{"n_layer": 9, "d_model": 256, "n_experts": 8, "experts_per_token": 2, "d_expert": 448, "d_shared_expert": 0, "activation": "squared_relu", "moe_layers": [0, 1, 2, 3, 4, 5, 6, 7, 8], "router_score": "softmax", "normalize_top_k": false, "routed_scale": 1.0, "balance_loss": 0.0162, "balance_bias": false, "router_logit_norm": 2.0, "init_std_router": 0.0397, "lr_router": 0.00105, "vocab_size": 8192, "norm": "rmsnorm", "norm_eps": 1e-05, "tie_embeddings": "early", "optimizer": "muon_variant", "lr": 0.00239, "beta1": 0.9, "batch_tokens": [32768, 65536, 98304], "seq_len": 1024, "train_tokens": 394200000, "steps": 6760, "dataset": "wikipedia_en"}
Below are experts of layer 3 (counted from 0) of a mixture-of-experts language model. Rows are named router (the router's row for the expert), up (a neuron's input weights, with its number), down (a neuron's output weights, with its number) and show model dimensions 0-255. Each number is 128 + 24 x the weight over its row's rms, rounded and kept within 0 to 255.
Before each expert's rows: "mostly gets" lists some tokens that are sent to it at least half of the time; "comes before" lists some tokens at least twice as common just after its tokens as in all text. This comes from a sample of Wikipedia text that the model never trained on. Tokens count by the router's weight.

# expert 4
mostly gets: " it", " they", " him", "tri", " them", " years"
comes before: ".", ",", "9", "8", "7", "5"
router [115  88 136 159 132 105 192 134 134 141 120 136 101 130 144 122 134 145  96 109 103 109 138 140 142 131 113 176 149 152 126 138 140 182 122 138 131 104 150 108 183 120 115 103  72 114 102 126 115 140 108 145 121 100 123 120 109 140 154 108 130 124 166 121 171 100  63 117 150 104 143 123 144 120  97 112 150 136 150 122 116 152 130 125 152 155 163 112 147 119 127 156 144 123 121 129  99  94 161 149 162 162  73 114  73 130 168 153 160 119 130 110 123 153 145 155 144 125 115 147 134 143 120 130 157 143 148 117 168 139 103 118 115 146 149  80 105 167 156 109  99 121 116 156 125 138 123  96 115 176 124 131 137 148 155 130 161 169 104 111 122 156 149 115 149 116 103 150  85 146 115 138 122 173 183 112  98 143  82 133 160 110  88 140 132 103  93 168 159 144 130 154 111  81 128 113 147 100 148 110 153  89 179 111 110 148 148 127 107 147 194 148 129 144  95 126 107 128 148 107 123 134  92 158 131 120 137  99 131 133 135 127 124 134 129 117 154 131 169 156 135 153 111 125 104 140 187  93 127 121 169  99 136 159 111 109]
up37 [115 148 144 138 170 110  92 115 166 133 135 143 148  83 141 109 119 176 131 119 142 147 125 141 127 167 102 112 108 134 145 111 131 140  99 151 106 145 101 138 126 154 121 131 171 116  81 115 135 101 105 122 105 115  86 153 163 112  98 102 184 170 198 128 159  52 136 110 146 156  87 128  81 170  92  96 141 133 110 133 103 153 134 101 104  98 102  76 110 146 151 156 105 127 113 174 101 121 147  98 137 134 169 144 110 131 123 136 160 107 155 108 152 109 103 161 133 160 101 136 147 160 121 137  86 133 102 137 136 116 149 152 132 117 160 123 167 120 103 178 142 112 139 132 107 158 150 143 160  69  84 124 130 123 133 129 152 129 156 115 103  95  87  84 137 130 124 114 106 109 157  96 126 175 129 125 129 183 107 114 146 142 145 119 104 148 124 101 111 122 146 129 147 129 105 145 156 111 122 126 144 139 122 142  94 110 110 130 138 113 164 155 167 136  97 111 122 150 185 112 126 110 120 144 156 126 133 125 161 170 121 117 138 147 126 140 125 108 135 117 142 109 146 112 120 152 118 162 123 122 122 142 176 161 137 117]
down37 [145 135 113 130 120 158  92 137 167 158 139 155 139 145 157 135 167 160 123 136 136 178 132 102 154 108 139 125 126 134 174 153 134 159 152  92 182 135 121 140 132 147 123 156  94 134 154 155  87 147  82  90  88 158  99 135  78 101 128 118 126 135 158 110 117  80 168 145 123 135 126  99 135 131 152 161 144 148 124  60 159 119 121 105 106 106 161 147 114 115 113 131 118 150 121 120 135 174 108 104 187 172 114 143 121 127 113 151 105 167 114 152 113 152 155 121 104  88 144 132 119 159 123 105 124  97 132 142 109  76 122 127 148 149 137 126 126 129 163  84 112 138 127 108 110 124 127 141 139 142  95 168 181  90 136 145 125 151 131 110  88 100 142 128 117 131 155 122 140 147 122 103 123 165  95 115 162 150 122  99 144 109 101 112 155 101 146 136 141 103 144 143 102 145 152 124 129  78 123 124 121 125 110 129 129 123 140 101 132 115 138 153  90 156 141 106 186 151 166 100 162 139 104 110  99 130  79 148 105 150 148 101 170 115 101 130 133 137 171 105 162 160 146 158 152 106 108 119 118 130 142  94  89 113 159 159]
up38 [147 111 154 121  77 119 134 175 146 127 148 116 142 146 110 167 176 124 127 114 140 146 100 110 112 130 170 117 134 156 125 158 129 109 102 137 132 116 130 124 143 115 153 118 126  98 127  85 156  81 118 154 165 107 127 135 124 141 131 108 129 143 158  95 125 173 127 108 158 146 109 133 134 127  85 170 119 147 149 129  82 115 125 125 130 117 126 144 148  99 103 152 133 136 164 108  77 114 111 127 119  94 103 114 144 114 128 132 121 115 132 151 109  92 122 106 128 164 104 147 126 172 155 125 132 128 163 140 127 128 143 111 136 111 121 150 125 152 124 132 129  95 130 130  78  75 144 112 146 137 139  90 110 183 118 120 130 149  87 129 145 172 127 136  83 135 111 116  99 125 124 143 140 147 152 100 143 132 132 110  95  70  95 128 127 107 165 118 132 155 145 150 123 169 158 114 153 118 169 167  72 104 165 110 174 140  98 133 152  97  95 183 126 153 129 141 138 114 173  76 139 154 107 164 142 139  85 158 108 131 137 102 146 130 173 123 170 136 166 125 162 112 108 119 165 181 109 125  93 117 132 179 169 148 102 138]
down38 [118 132 115 115 127 121  98 139 131 140 125 115 146  97 134 105 111 161 159 106 134 120 102 114 107 143 128 117 145  99 119  96 115 129 140 140 126 115 149 131 157 121  88 146 122 145 143 157  68 162 128  84 118 132 125 158 132 182 121 128 112 126 124 114 115 127 121 160 134  91 119 130  79 145 169  76 132 156 130  89 113 121 156 147 104 159 117 139 150 109  90 166 115 136  76 115 125 136 166 125 102 104 130 161 122 131 162 146 136  93  91 134 156 139 141 111 117 176 103 102  77 110  99  88 118 124 151 108 134 128  92 169 135 120  70 126 123 132 176 101 130 119 117 162 115 161 125 140 122 134 128 135 106 112  68 123 149 107 147 115 157 106 121 114 114 131 130 185 134  99 144  84 101 144 127 106 115 107 103 110 143  87 101 133 139 105 175 115 131 151 119 136 136 132 116  83 124 124 155 149 160 159 143  82 145 188 138 112 135 110 133 136 162  65 126 118 164 110 140 123 140  84 106 144 139  95 149 109 117 126 114 112 139 130 150 133 173 151 141 170 122 145 143  90  96 139  99 158 152  82  97 113 118 123  78 166]
up39 [143 116  76 113 107  91 146 134 155 115 168 112 137 119 159 121 193 143 108 147 111 152 150 115  85 157 149 175 108 133 123 170 138 160 176  98 136 119 138 130 150 150  88 137 145 123 159 118 135 129 113 117 144 159 148 110 104 139 172  88 126 149 154 129 100  97 113  99 155 136 113 134  71 159 157 103 136 108 148 118 148 113 110 116  95 142 113 133 115  74 101 148 130 150 133 110 154 143 113 129  94  95 116 105 154 118 141 112 125 121 144 136 141 101 151 175  71 121 133 147 128 121 143 129 101 156 113 127 153 125 142 127 133 154  80 118 153 128 106 120 154 160 126 130 165  90 113  96 132 151 140  96 133 118 116 138 134  70 103 133  43 127 133 146 148 164 124 159 193 158 143 112 145 126 146 111 137 118 162 146 155 125 127 137 140 108 120 155 130 120 106  82 131  87 123 113 139 122 116 154 140  78  90 152 150 122 138 114 148 146  96 116 138  93  89 155  96 158 142  93  99 158  74 152 126 110 134 128 123 140 126 134 132 135 134 106 154  93 122 115 154 112 144 102 131 128 118 166 139 154 128 130 168  96 106 166]
down39 [140 109 134 126 130 151 133 157 109 141  87 168 147 137 116 122 127 149  92 155 120 110 124 141 117 157 134 110 110 155 123 174  63 133 148 123  90 128 165 135  80 152 108 119 114 133 145 113 150 134 136 133 147 128 107 139  90  90 114 121  95  87 151 113  61 105 145 142 157 108 100 130 159 132  92 142 115 154 128 124 133  99  89 104 162 141 130 137 131 143 115 159 135  93 138 131 128 119 149 130  90 143 115 146 136 117  91 119 179 155 113 178 163 142 125 122 167 137 138 146 155  73 123 112 108  86 156 118 138 155 125 105 115 125 106  97 173  98 122 125 165 136 162 153 151 149 146 101 149 105 158  96 146 116 126 134 114  56  83  82 113 149 175 156  84 119 125 167 101 117 137 135 149 149 131 115 114 146 138 129  86 172 133 143 146 116 147 128 133 135  91 136 109  85 134 146  97 132 117 109 143  93 120 125 121 124 140 100 109 157 161 119 109 174 139 126 123 104 135 107  86 177 115 117 101 158 115 153 166 134 160 147 151 112 116 131 106  83  98 124 131 130 131 148 157  71 128 118 159 130 144 146 147 151 136 151]
up40 [127 144 170 147 178 149 147 136 111  97 116 166 111 125 142 105 125  76 121 142 135 116  96 134 126  96 136  96 136 150 101  93  96 124 128  97 108 136 161 101 101 134 146  92 128 135  81 146 135 126 149 174 147  90 150  63 117 127 114  92 105 129 137 144  82 100 116  84 136 130 101 131  93  73 132 100 106 119 127 107 122 142 160 158 115  95 140 138  97 154 133 151 140 133 135 155 106 138  77 133 133  96 173 112 180 135 127 146 137 143 149 122 138 115 104 113 144 156 163 116 140 108 164  86 159 132 129  93 152 116 125 149 172 128 140 145 151 166 117 124 128 137 131 159 108 135  98 153 148 145 148 161 124 113 128 114 102 116  93 129 145 110 190 161 148 188 108 127 141 163 143 119 140 122 120 149 160 138 109 156 111 126 128 123 150 106 125 116 150  90 127 116 120  98 101 161 157 109 151 140  83 139 142 105 153 119 122 139 122 115 157 153 162 142 142  95 143 108 129 104  91 140 109 111 110  96  98 165 138 112 134 157 138 158 153 125  93 126  96 120 137 108 139  95 158  99 135 140 159 177  92 147 142 185 158 144]
down40 [148 112 139 146 137 139 118 121 193 118 133  98 125 130 105 165 131 117  85 153 126 105 142 110 112 142  64 123 157 122 120  64 104 121  91 104 135 114 157 149 101 148  97 134 137 137 135 122 130 102 158  97 110 139 121 150 141 141 190 144 116 141 136 143 122 103 137 122 104 122 105 105 156 156 121  75 129 126 154 156 166 119 123 156 122 150 131  82 148 157 146 124 121 120 128 148 117 120 148 132  78 149 119 143 147 124 128 123 121 107 132 121 113 144 127 100  86  91 147 134 136 139 157 129 130 137 100 106 152 109 121 108 117 108  91 151 140 133  94 154 138 103 145 103 145  85 116 151  71 171 111 127 167 121 162 140  89 168 125 153 140 151 127 137 140 118 127 169 129 128  82 105  98  79 118 114 150  92 132 105 125 178 114 132 167 167 135 168 126 122  92 127 119 108 121  99 118 180 132 118 134 161 160 114 147 120 116 131 110  87 100 156 120 113 193 110  72 160  99 137 126 118 138 152 136 121 127 153 142 157 147 168 117  86  91 110 187 125 109 141 125 153 139 126 162 152 148 138 119 114 115  98 138  80 103 166]

# expert 6
mostly gets: " F", " K", " W", " Sa", " J", " O"
comes before: "s", "0", "1", "2", "N", "y"
router [144 135 153  98 105 119 121 146 113 176 109 126 119 137 110 139 132 129 111 120  99 131 132 100  89  92  89 119 144 139 141 102 132 138 132 108  97 107 140  85 155 147 155 171 137 132 145  92 118 143 125  75  93  82  98 119 112 139 147 168  96 129 137 153 107 119 165 105 156 106  89  93 172 126 173 159 133 112 105 101 142 163  93 120 123 189 126 105 132 152 127 100 137 123  98 125 130 149 132 149 146 144 133 140 109 124 104 139 129  98 107 104 141 188 160 112 111 129  94  82 115 152 159 149 125 132 113 144 167 116 135 170 110 136 138 155 130 115 132 145  98 118 131 157  73 170  90 135 136  95 111 101 142  96 146 110  63 157 113 168 122  96 131  83 114  58 157 146 144 106 140  99  86 150 135 164 113 121 125 128 144 116 132 113  89 122 146 129 130 109 153 112 143 137 100 125 169 126 152 106 105  88 103  88 144 148 156  91 110 140 107 106  93 149 134 118 119 177 120 120  99 131 137 130  87 151  76 130 118 128 110 114 142 118  87 120 104 109 125 128  99 139 139 114 145 102 141 140 125 115 139 138 147  88 145 141]
up12 [152 122 136  95 170 121  91 107  64 150 109 122 165 153 120 106 102  99 145 143  85 131 136 151 133 113 133  96 142 128 170 121 132 118  77 119 162  81 134 127 114 105 135 100 145 140 148 136  68 143 162  89 126 138 134 107 131 131 137 116 162 140  95 136 110 179 122 164 126  90 128  97 133 142 128 179 141 156 165 122 119 121 116 110 135 216 145 132 121 140 129 111 106 116 116 118 140 142 156 146 126 104 127 173 120  88 154 122 146 110 167 140 132 105 106 112 111 110 157 138 114 153 184 109 133 140 121  98  81  97 114 118 130  76 136 111 143 132 131 106 156 128 140 155 101 129 124  82 122 132  99 154 105 129 169 107 146  93 134 151 110 161 118  88 127 140 105  96 147  86 147 118 129 124 125 159 156 137 102 135 113 126 130 120 112 153 143 120 158 137 134 138 170 139 140 132 110 108 113 109 149  95 149 157 138 109  90  93 118 118 153  96 129 120 115 129 100 113 133 141 139 142 124  99 168 124 141  84 134 134 172 129 155 158  91 127 125 117 136  93 115 162 136 137 142 138 178 171 109 109  98 184 165  79 109 122]
down12 [122 146 122 143 120 135  77 138 109 160 127 128 123 118 145 108 107 130 109 123 117  89  63  91 141 130 112 141  90 150 141 152 106 134 109 126 120 131 140 161 180 159 104 136 104 105 132 102 141 162 110 153 147 135 112 129 102 146 127 174 113 123 136 131 136 105  92 121 124 117 145 103 143 137 135 125  75 142 126 132 109 101 131 123 129 135 133 128 152  88 154 134 183 147 122 109 138 151 128 167 106  93  99 104 179 153 149 117 119 110 150 154  89 139 113 140 149 100 119 135 126  73 144 108 138 137 118 132 102 124 163 107 146  99 126 113  89 124 127 172 153 133 162 141 145 103  97 136 143 115 144 125 101 141  87 117  69 152 118 118  98 129 167 132 169 144 105  96 176 150 126 150 143  77 114 144 140 135  97 132 167 125  88 120 114 100 121 134 167 108 128 149 128 153 101 132 177 129 136 154 100 145 100  85 114 156 186 137 136 102 170 113 149 103 179 102 166 154  91 128 146 127 154 162 128 115 108  98 150  77 147 117 146 101 179 109  77 134  99 109 121 153 113 146 115 132 129 110 135 138 117 111 126 181  95 141]
up13 [105 143 139 112 114 146  86 114 114 123 172 110 106 174 125 150 116 159 138  87 152 121 139 135 107 163 117 121 105 130 125 148 140 101 127 159  99 153 100 102  74 122 141 120 146 108 186 164 117 111  87 109 144 120  78 115 133 103 119  93 127 114 127 141 116 139  99 138 129 119 102 109 127 101 191 113 101 129 151 135 112 114 130 108 126 141 100 137  98 133 104 151  90 106 120 110 150 121 112 143 112 110 127  90 115 141 171 150  58 148 119 156 127 111 118 125 143 110 116 122 107  99 173 136 158 114 173 153 119 141 156 123 112  86 162 149 146 155 131  96 157 149 106 164 155 123 105 115 134 111 130 131 117 174 111  93 134 120 143 164 100 111 142 114 119 148 118 169 137 118 123  85 138 125 109 106 130 106 161 100 160 160 101 113 168 128  91 142 145 175  97 146  93  94 144 134 180 108 141 125 170  98 147 133 113 103 116 107 132 135 108 137 116 104 122 103 104 147  75 117 138 133 162 115 116 114  64 160 156 138 135  73 124 102 151 111 173 118 118 122 111 145 124 134 128  81 117 135 166 170 142 153 163 145 140 111]
down13 [119  94 142 129 145 119 121 147 141 139 116 162 141 104 146 168 124 158 139 133 132 164 162 137 119 118 111 115 105 142 125  97 109 133 174 140 159  56 171 153 113 132  85 138 191 119  68 114 113 142  87 117 147 167 109 160 143 111 100 171 147 137 120 140 155 147 130 151 114 141 138 120 145  99 111 146 146 183 135 149 131 123 111  71 116 159 105 120 147 139 157 115 170 125 140 144 145  69 131 117 143  98 145 143 134 139 123 107 140 126 117 116 129 140 161 133 144  80 128  83 164 158 148  61  97 119  97 111 174 115 135 154 151 163 129 111 132 137 122 135 140 148 118 121  97 151 126 146 133 129 110 133 110 138 160 109 172 118 144  82  88 115  95 127 135 119 114 106 131 117 100 139 151 127 133 117 111 119 131 117 119 135 118  99 148 146 108 165 151  94 146 133 158 153 154 134 118 146 150 111 132 151 141 165 132 176 160 158 107 138  97  91  90 158 125 152 119 161 110  89 154 106 156 121  85  78 104  76 112 133 134 146 112 107 141 142 157 136 100 154 135 103 108 133 149 166  89 124  94 115  99 148 115 110 114 122]
up14 [132 147 107 153 139  91 102 110 129 125 131 115 136 136  96  74 122 136 106 148 143 152 118 146  94 134 128 131  92 139 169  80 126 149 123 106 130 144 107 103 135 130 170 108 139 125 135 143 104 120 121 113 114 122  83  91 104 150 118 127 110 103 152 144 153 135 117 108 149 131  93 128 101 118 135 117 160 115 149 131 143 141 122 138  95 131 163 140  72 189  96  97 140 117 142  79 125 117 138 132 114 161 123 172 120 128 120  71  92 151 142  95 144 147 137 143 125 131 109  87 131 104 125 141 121 176 146  87  90 117 135 115 119 132 133 145 107 173 136  76 115 130 109 133 132 111 144 159 150 113 153  92 126 116 149 157 128 148 164 142 137 158 112 164 109  96 119 177 110  91 128 155 142 143 130  80  98 144  67 146 173 101  99 158  87  96 125 121 115 118 140 126 110 146 136 126 119 142 170 103 124 128 125 143 102 138 144 132 139 112  89 149 158 142  79 139 114 165 152  99  52 148  93 115 146 126 142 162 131 135 146 127 126  81 109  86 164 112  96 107 117 126  99 137 147 134  97 155 179  91 123  98 128 132 153 151]
down14 [104 123 127 178 128 112 155 131 140 156 144 142 138 142 166 151 130 154 128 111 136 116 113 124 177 175 104 102 118 109 100 155 122 125 150 156 132 115  97 110 105  97  86 109 149 111 151  98  97 132 142 145 148 117 128 125 113 155 113  99  92 186 144 133 134 123  93 128 141 120 120 178 126 198 118 122 136 171 120 156 138 107 141 137  99 103 154 134 125 107 167 163 111 126 118 140 125 146 117 124 119 141 150 128 138 141 118 111 132  81 124 165 128  89 129 167 147 129 117 125 100  91 174 133 152 142 115 186 124 150 111 156 148 163 145 115 143 157 143 126 152 127 111 143 124 106 158 158 191 145 123 163 107 101 145 104 131 108 102 108 130 123 145 158  83 134 144 143 124 167 114  62 156 102 137 101 120 112 150 106 126 141 186 162 107 129 123 116  96 139 162 100 116 136 150 157 142 119 107 131 123 164 118 109 159 143 158 141 112 138 153 145 137  70 133 114 141 106 128 153 133 115 122 160 137  96  86  75 138 138 131 177 186 163 144 144 145  84 121 125 161 114 133 154  75 127 102 129 123 143 133 156 130  98 144 119]
up15 [107 168 119 147 110  92 129 171 122 135 130 151 140 140 126 117 121 159 116 153  84  94 171 186 150 112 113  93 114 120 111 116 111 120 104 156 133 137 106 117 103 145 146 140 129 117  97 101 101  96 126 130 157 167  99 150  89  94 110 142 175 147 129 106 127  94 168 116  90 130 106 123 118 110 141 141  73 162 103 137  91  96 128 129 156 130 125 140 130 137  95 112 122 158 119 148 107 142 165 113 126 173 169 150 127 152  91 111 144 151 102 123 178 123 124 181 153 127 123 150 137 116 143 147 134 124 173  84 135 113 107  83 176 148 129 179 145 139 122 107 143 154 109 149 108  88 147  93 135 150  95 131 108 134 184 132 122 138 143 146 111 137  88 130 110 132 138 119 108 142 121  75 130 137  95 111 135  95 118  93  99 141 171 119 122 119  70 116  89 123 146  98 103 144 165 161 130 134 114 103 117 176 120  93 121 114 142 142 123 141 143 112 177 163 126 108  98 122  91 122 147  94 117 127 126 143 132 108 129 107 106 137 141 146 115 158  84 117 151 102 153 150 124 108 134 117 119 134 101  97 118 104 144 187 130  94]
down15 [127  97 117 114 105 127  83 118  86 169 153 166 126 138 125 141 136 136 103 151 157  88 102 144  80  66 160 125 125 104 134 107 182  77 156  99 124 118 171 121 131 131 152 146 115 131 139 167 167 148 137 139 118 170  94 115 160  97 118 135 135  86 107 128 136 149 115 130 147 129 167 126  98 121  89 113 154  92 147  80 116 134 157 134 143 154 125 146 116 136 100 160 107 148 148 141 111 158 128 133 119 125 112 137 158  73 121 131 152 119 164 154 120 155 118 165 105 149  97 112 118 126 103 137 137  71 128 134 134 140 100 102 160  76 107 105 112 168 140  89 145 115 107 159 155 159 100 181 106  90 115 130 164 123 120 133 108 112 118 126 121 111 117 150 124 171 108 158 169 103 137 118  87 118 122 103 106 109 132 140 138 120 100 137 120 146 119 133 125 136 131 138 126 114 127 121 175  97 147 139 152 153 140  98 164 140 155 133 105 110 141 113 146 132 128 114 137 127 142 149 149 123  99 159 122 115  85 124  89 149 115 109  81 146 146  99 130 129  72 134 158 126 140 107 128 111 124 133 168 136 124 182 138  75 137 190]

# expert 1
mostly gets: " \"", " his", " re", " F", " her", "In"
comes before: "1", "2", "3", "t", "e", "d"
router [121 180 158 134 192 167 141 102 169 159 139 163 124 144 124 105 130 140  98  92 106 164  77  94 119  98 106 106 141 118 124 114 128 110 125 132 151 126 145 101 121 128 166 117 150 141 136 176 108 110 100 103 137 137 140 133 111 118 134 149 146 101 104 116 127 134 126 143 134 159 131 117 108 135 159 112  91 132  74 106 182 133  97 152  70 170 104 156 150 125  98 104  75 174 128  83 125 112 145 128 149 139 158 142 100 120 150 134 142 140 114 131 160 121 148 104 109 116 137 123 121 120 177 127 101 132 118 143 170 101 127  83 118 158 123 130 139 103 160 156 124 137 132  90 122 122 147 131 101 106 159 150 149 137 161  87 113 157 112  91 153 124 114 155 117 129 131 135 128 116 114 121 101 119  94 146 120 138 132 141 118 139 169 127 130 121 111 129 145  95 127 132 154 153 103 160 159 108 163 181  65 146 126 127  84  90  80 100  99 124 133 139  82 116 157 129 135 109 124 174 101 152 136 124 160 134 138 163 135 113 143 138 124 112 104 126 112 112 181 107 126  86 109 122 130 150  68 114  91 120 131 124 132  95 170 142]
up64 [116 190 120 137 186 130  78 128 108 155  79 153  60 104 135 146 125 121 110 126 187 107 139 137 128 151 128 153 174 162 113  99  93 146  95 132 131 121  96 142 114 125 156 152 126 131  87 145 118 164 164 133 127 140 119 130 104 148 127 113 113 149 148 133 139 146 146 145 136 124  78 151 175  99 141 115 139 127 123 133 117 119 146 101 110 111 172 139 112 126  88  74 135  65 140 153 123 121 147 125 134 138 112 124 175 141 150 143 134 173 145 136 111 126 138 101 124 118 128 161 117 110  91 155  98 125 104 132 131 163  89 123 123 141 127 170 129  83 163 157 120 139 143  93 123 157  95 148 124 149 142 128 116 144 114 119 152  89 136  93  76 128 118 123  79 128 113  76 125 124 118 143 157 151 134 151 130  96 107 123 133 125 143 124 154 146 130 114 131 100 168  91 143 130 128  95 167 119 140 122 168 162 156 122 132 131 165 125 152 103 150 110 150 139 140  96 132 118 154  96  59 158 126 119 131 140 118 167 142 132 111 145 159 106 162 131 150 113 115 165 130 105 130 118 104 144 130 134  70 132 112 150 117 124  65 135]
down64 [119  88  88 102 125 110 155  93 133 131 133 163 109 111 133 148 129 149  87 134  81  83 160 141 113  71 151  92 158 125 162 109 165 116 149 159 125 178 116 151 149 118 148 134 129  96 127 142 126 105 116 107 136 126 137 127 140 118 109 119 128 132 155 152 125 174 156 169 165 142 104 116 105 132 113 121 160 160 122 103 186  76 103 150 142 132 147 144 134  92 124 147 106 118 163 118 145 127 101 158 169 108  97 105 110 152 143 123 145  80 130 112 115 108 163  92 135 131 140 124 159 127 142 151 154 115  67 152  96 132 117 139 117 108 109 128 134 143 120 165 117 113 165 148  95 140 118 128 107 124 124 152 117 156 168 131 102  86 114 128 145 131 128 108  78 149 174 115 107 121 111 115 157  75 110  94 128 143 141  91 146 162 137 105 146 134 106 123 129 103 110  78 125 142 113  91 116 144 143  98 109 164 140 127 122 107 151  69 106 160 149 156 136 128 106 109 139 129 127 120 101 128 105  86 140 138 126  79 181 129 162 130 170 119 140 125 100 145 160 127 102  86 116 107 154 127 152  81 151 103 140 100 143 134 117 147]
up65 [129 138 148 169 165 130 126 125 160 130 127 157 131 152 141 128 115 116 126 126 156 140 147 152 133 107  77  96 163  72  98 124 121 141 146 130 121 146 129  91 123 176  96 159 112 153 117 129 101  98 143 128 130 127 143 145 137 145 142  76 126  72 140 163 125 115 155 150 127 116 121 151 146 130 132 152 152 171 137 143  96 113 115 149 111  93 187 186 129 124 160 167  97 134 139 149  94 114 133 153 117 125 126 116 146 133 140 110 105 119 143 148 158 176 113 139 102 116 143 138 107 131 174  98 183 156  74 122 160 145 124 186 123 142 144 174 129 124 138 107  92 111 140 136 111 151  79 143 144 147 134 132 125 151 100  88  95 101 126 128 128 136 128 124 123 120 116 125 185 104 116 100 151 126 123  88 165 123 147 132  86 146 143 137 109 109 134 117  79 124 145  98 120 149 131 142 128 129  82 107 116 126 128 124  90 174 173 131 126 112 141 149 155 161  82 180 153 136 155 142 123 145 119 141  74  95 151 158 142 108 147 114 118 127 122 101 119 163 121 153  97 149 132 122 160 108 124 123 141 105 171 117 107  99 141 185]
down65 [131 146 113 111 144 142 163  98 122 137 170 164  74 123 122 161 132 127 152  96 128 113 130 112 110 142  93 116 114 145 134 138 121 147 108 120 147 102 167 146 123 132 124 136 121 157 106 206 100 129 116 155 140 133 127 132 160 144 127 111  70 121  99 134 103  82 162 118 137 112 121 135 130 125 123 107 146 111 123 124 116 117 157 121 101 120 141 179 107 139  55  98 110 104 125 129 140 121 139 105 129  65  96  91 153 128  79 133 131 106 134 111 141 165 119 148 146 129 119 154 125 119 147 124 117 129 148 115 134 167 151  93 111 139 143 142 148 115 114 145 158 112 113 108 149 100 152 105 148 124 113 155 111 105 141 175 202 156 110 138 113 128 135 138 110 126 146 105 137 120  92 140 143 180 129 110 141 168 156 164 100  98 139 145  99 148 144 128 172 104 136 127 106 152  95 141 109 141 112 163 130 138 103 146 103 126 145  80 149 113 125 166 127 102 135 146 132  86 113 100 105 101 154 108 162 100 145 124  99 139 172 135 130 139  90 133 129 123 125  69 119 151 159 191 152  78 137 120 169 112 159 136 140  98  86  95]
up66 [153 119 128  82 118 160 120  85 115 153 111 194 119 131 130 130 143 137 163 145 116 147 118  84 103 125 162 157 140 135  96 123 142 138 119 138  87 120 146  96 104 132  60 107  98 138  90 117 119 156 142 143 130 136 163 112 120 114 133 116 160 127 130 125 135 110 131  85 132 127 125 162 135 128 116 108 132 187 166 149  92 140 136 148 120 107 141  81 158 122 156 135 111 132 135 100  99 119 137 101 117 105 141 125 149 113 139 171 103 123 111 130 104  84 130 155  93 160 149 167 141 112  98 135 108  97 142 125 140 185  98 126 130 115 117 134 133 101 128 146 117  79  99 149 142 114 168 152 140 112 147 108  86 128 102  97 100 146 143 165 102 123 141  87 169 150 120 119 112 111 130 172 102 148 160 151  81 129 155 121  93 111 153  92 153 120 102 136 129 182 138 129 120 161 163  87 129 116 127 147 118 121 142 109 116 157 125  98  94 103  65 149  93 168  87 113  82 136 113  95  86 143 115 110 161 106 136 122  92 127 168 143 124 154 142 150 129 138 110 105 130 159 136 130 134 101 122 151 131 124 155 158 164 121 112  92]
down66 [109 104 112 158 187 120 182 117 109 115 135 104 155  82 149 105 174  97 122 155 158 148 130 114 107 137 107 161 113  63 142 158 121 138 126 148 128 121 121  87  78 129 132 101 111  92 130 115  54 124 114  86 137 143 139 135 152 141  99 162 128 139  92 120 163 125 163  90 147  89 120 123 111 137 181 130 131 138 168 109 145 153 152 121  92 150 102 118 111 167 157  98  52 134 118 113 137 114 135 124 148 105 118 109 137 164  98 112 128 149 118 144 131 155 129 132 131 137 112 111 119 138 163 132  92 100 134 139 109 108 122 139 175 142 118 160 162 156 140 146 144 175 157  87 124 123 120 121 170 124 132 139 133 158 117 124 103 105 110 144 131 157 104  97 109 115 194 144 129 149 130 141 126  99 191 164 153 116 103 124 143 142 115 132 167 106 133 108 131 134  97 156 117 152 146 136 103 104  92 116 138 155 151 119 115 102 154 134 155 132 180 157 147 175 142 122 121 118 126 113 103 139 142 168 154 101 141 132 126 168  98 113 112 128 111 138 133 131 116 139  96 115 121 128 110 139 150 120 175 129 177 111 144 144 122 127]
up67 [196 137  86 134 128 113 108 148 116 133 149 102 175 150  98 116 105 132 109 160 109 100 124 113 142  85 163 139  61 126 110 119 144 103 190 151  99  91 127 136 122 136 120 149 142 101 111 158 109  97 153  87 133  99 104 136 134 166 132 135 126 159 111 142 165 114 110 107  89 128 114 119 137 137  97 113 117 141 153  72 181 128  99 126 136 145 159 131 113  99 130 122 134 120 165 127 108 140 118 119 104 135 129 148 104 143 112 144 119 160 107 110 148 102 137 168 145 147 131 136  91  95 118 122 136 150 167 128  62 147 135 134 107 161 163 174 158 159 108 130 134 135 110 136 135 126 118 138 117  89 101 163 110 138 127  94 108 107 143 138 113 153 108 109 148 124  97  83 142 119 115 102 141 134 140 102 145 128 128 171 135 169 127 113 182 113 140 111 135 116 119 123  83 132  81 117 144 114 137 113 154 142 106 132 124 134 127 114 113 145 119 135  92 107 114 121 127 102 140 125  85 148 166  89 108  85  96 134 171  89 185 125 127 149 169 158 135 147 142 139 114  99  92 105 136  93 162 141 124 146 165 168 141 129  79 145]
down67 [143  64  95 106 110 116 127 121 142 134  83  99 144 112 138 128 174 166 116 131 103 136 136 162 124 128 143 151 153 139 130  80 166 164  87 122 125 115 102 137 143 151 137 132 196 145 137 145 155 148  93 109 136 113 147 141 127  94  64 112 137 125 138 115 105 168 134 117 105 136 121 111 123 116 141 134 122 128 146  99  93 131 101  63 121 159 114 158 108  96 169 127  98 126 156  86 143 119  97 127 111 122 121 130 163 159 101  99 124 160 154  85 129 145 141 139 117 120 145 149 157 154 134 103 157 130 148 105  94 144 152 115  97 134 128 107 165 119 134 118 154 126 149 127  93 151 125 115 120 146 140  89 153 119 167 145 121  96 104 137 122 124 105 156  70 163 113 128 125  91 136 114 104 117 170 177 128 134 118 136 104 112  83 151 137 106 112 188 121 128 127 164 152 168 162 134 113 109 112 144 107 143 190 152  93 129 120 132 130 122 107 148 144 168 148 103 123 138 115 149 109  92  94 147 137 107 141 155 138 142 154 116 165 135 141  93 163 118  84 108 123 164 104 133 105 115 104 135 109 182 135  97 126 162 145 132]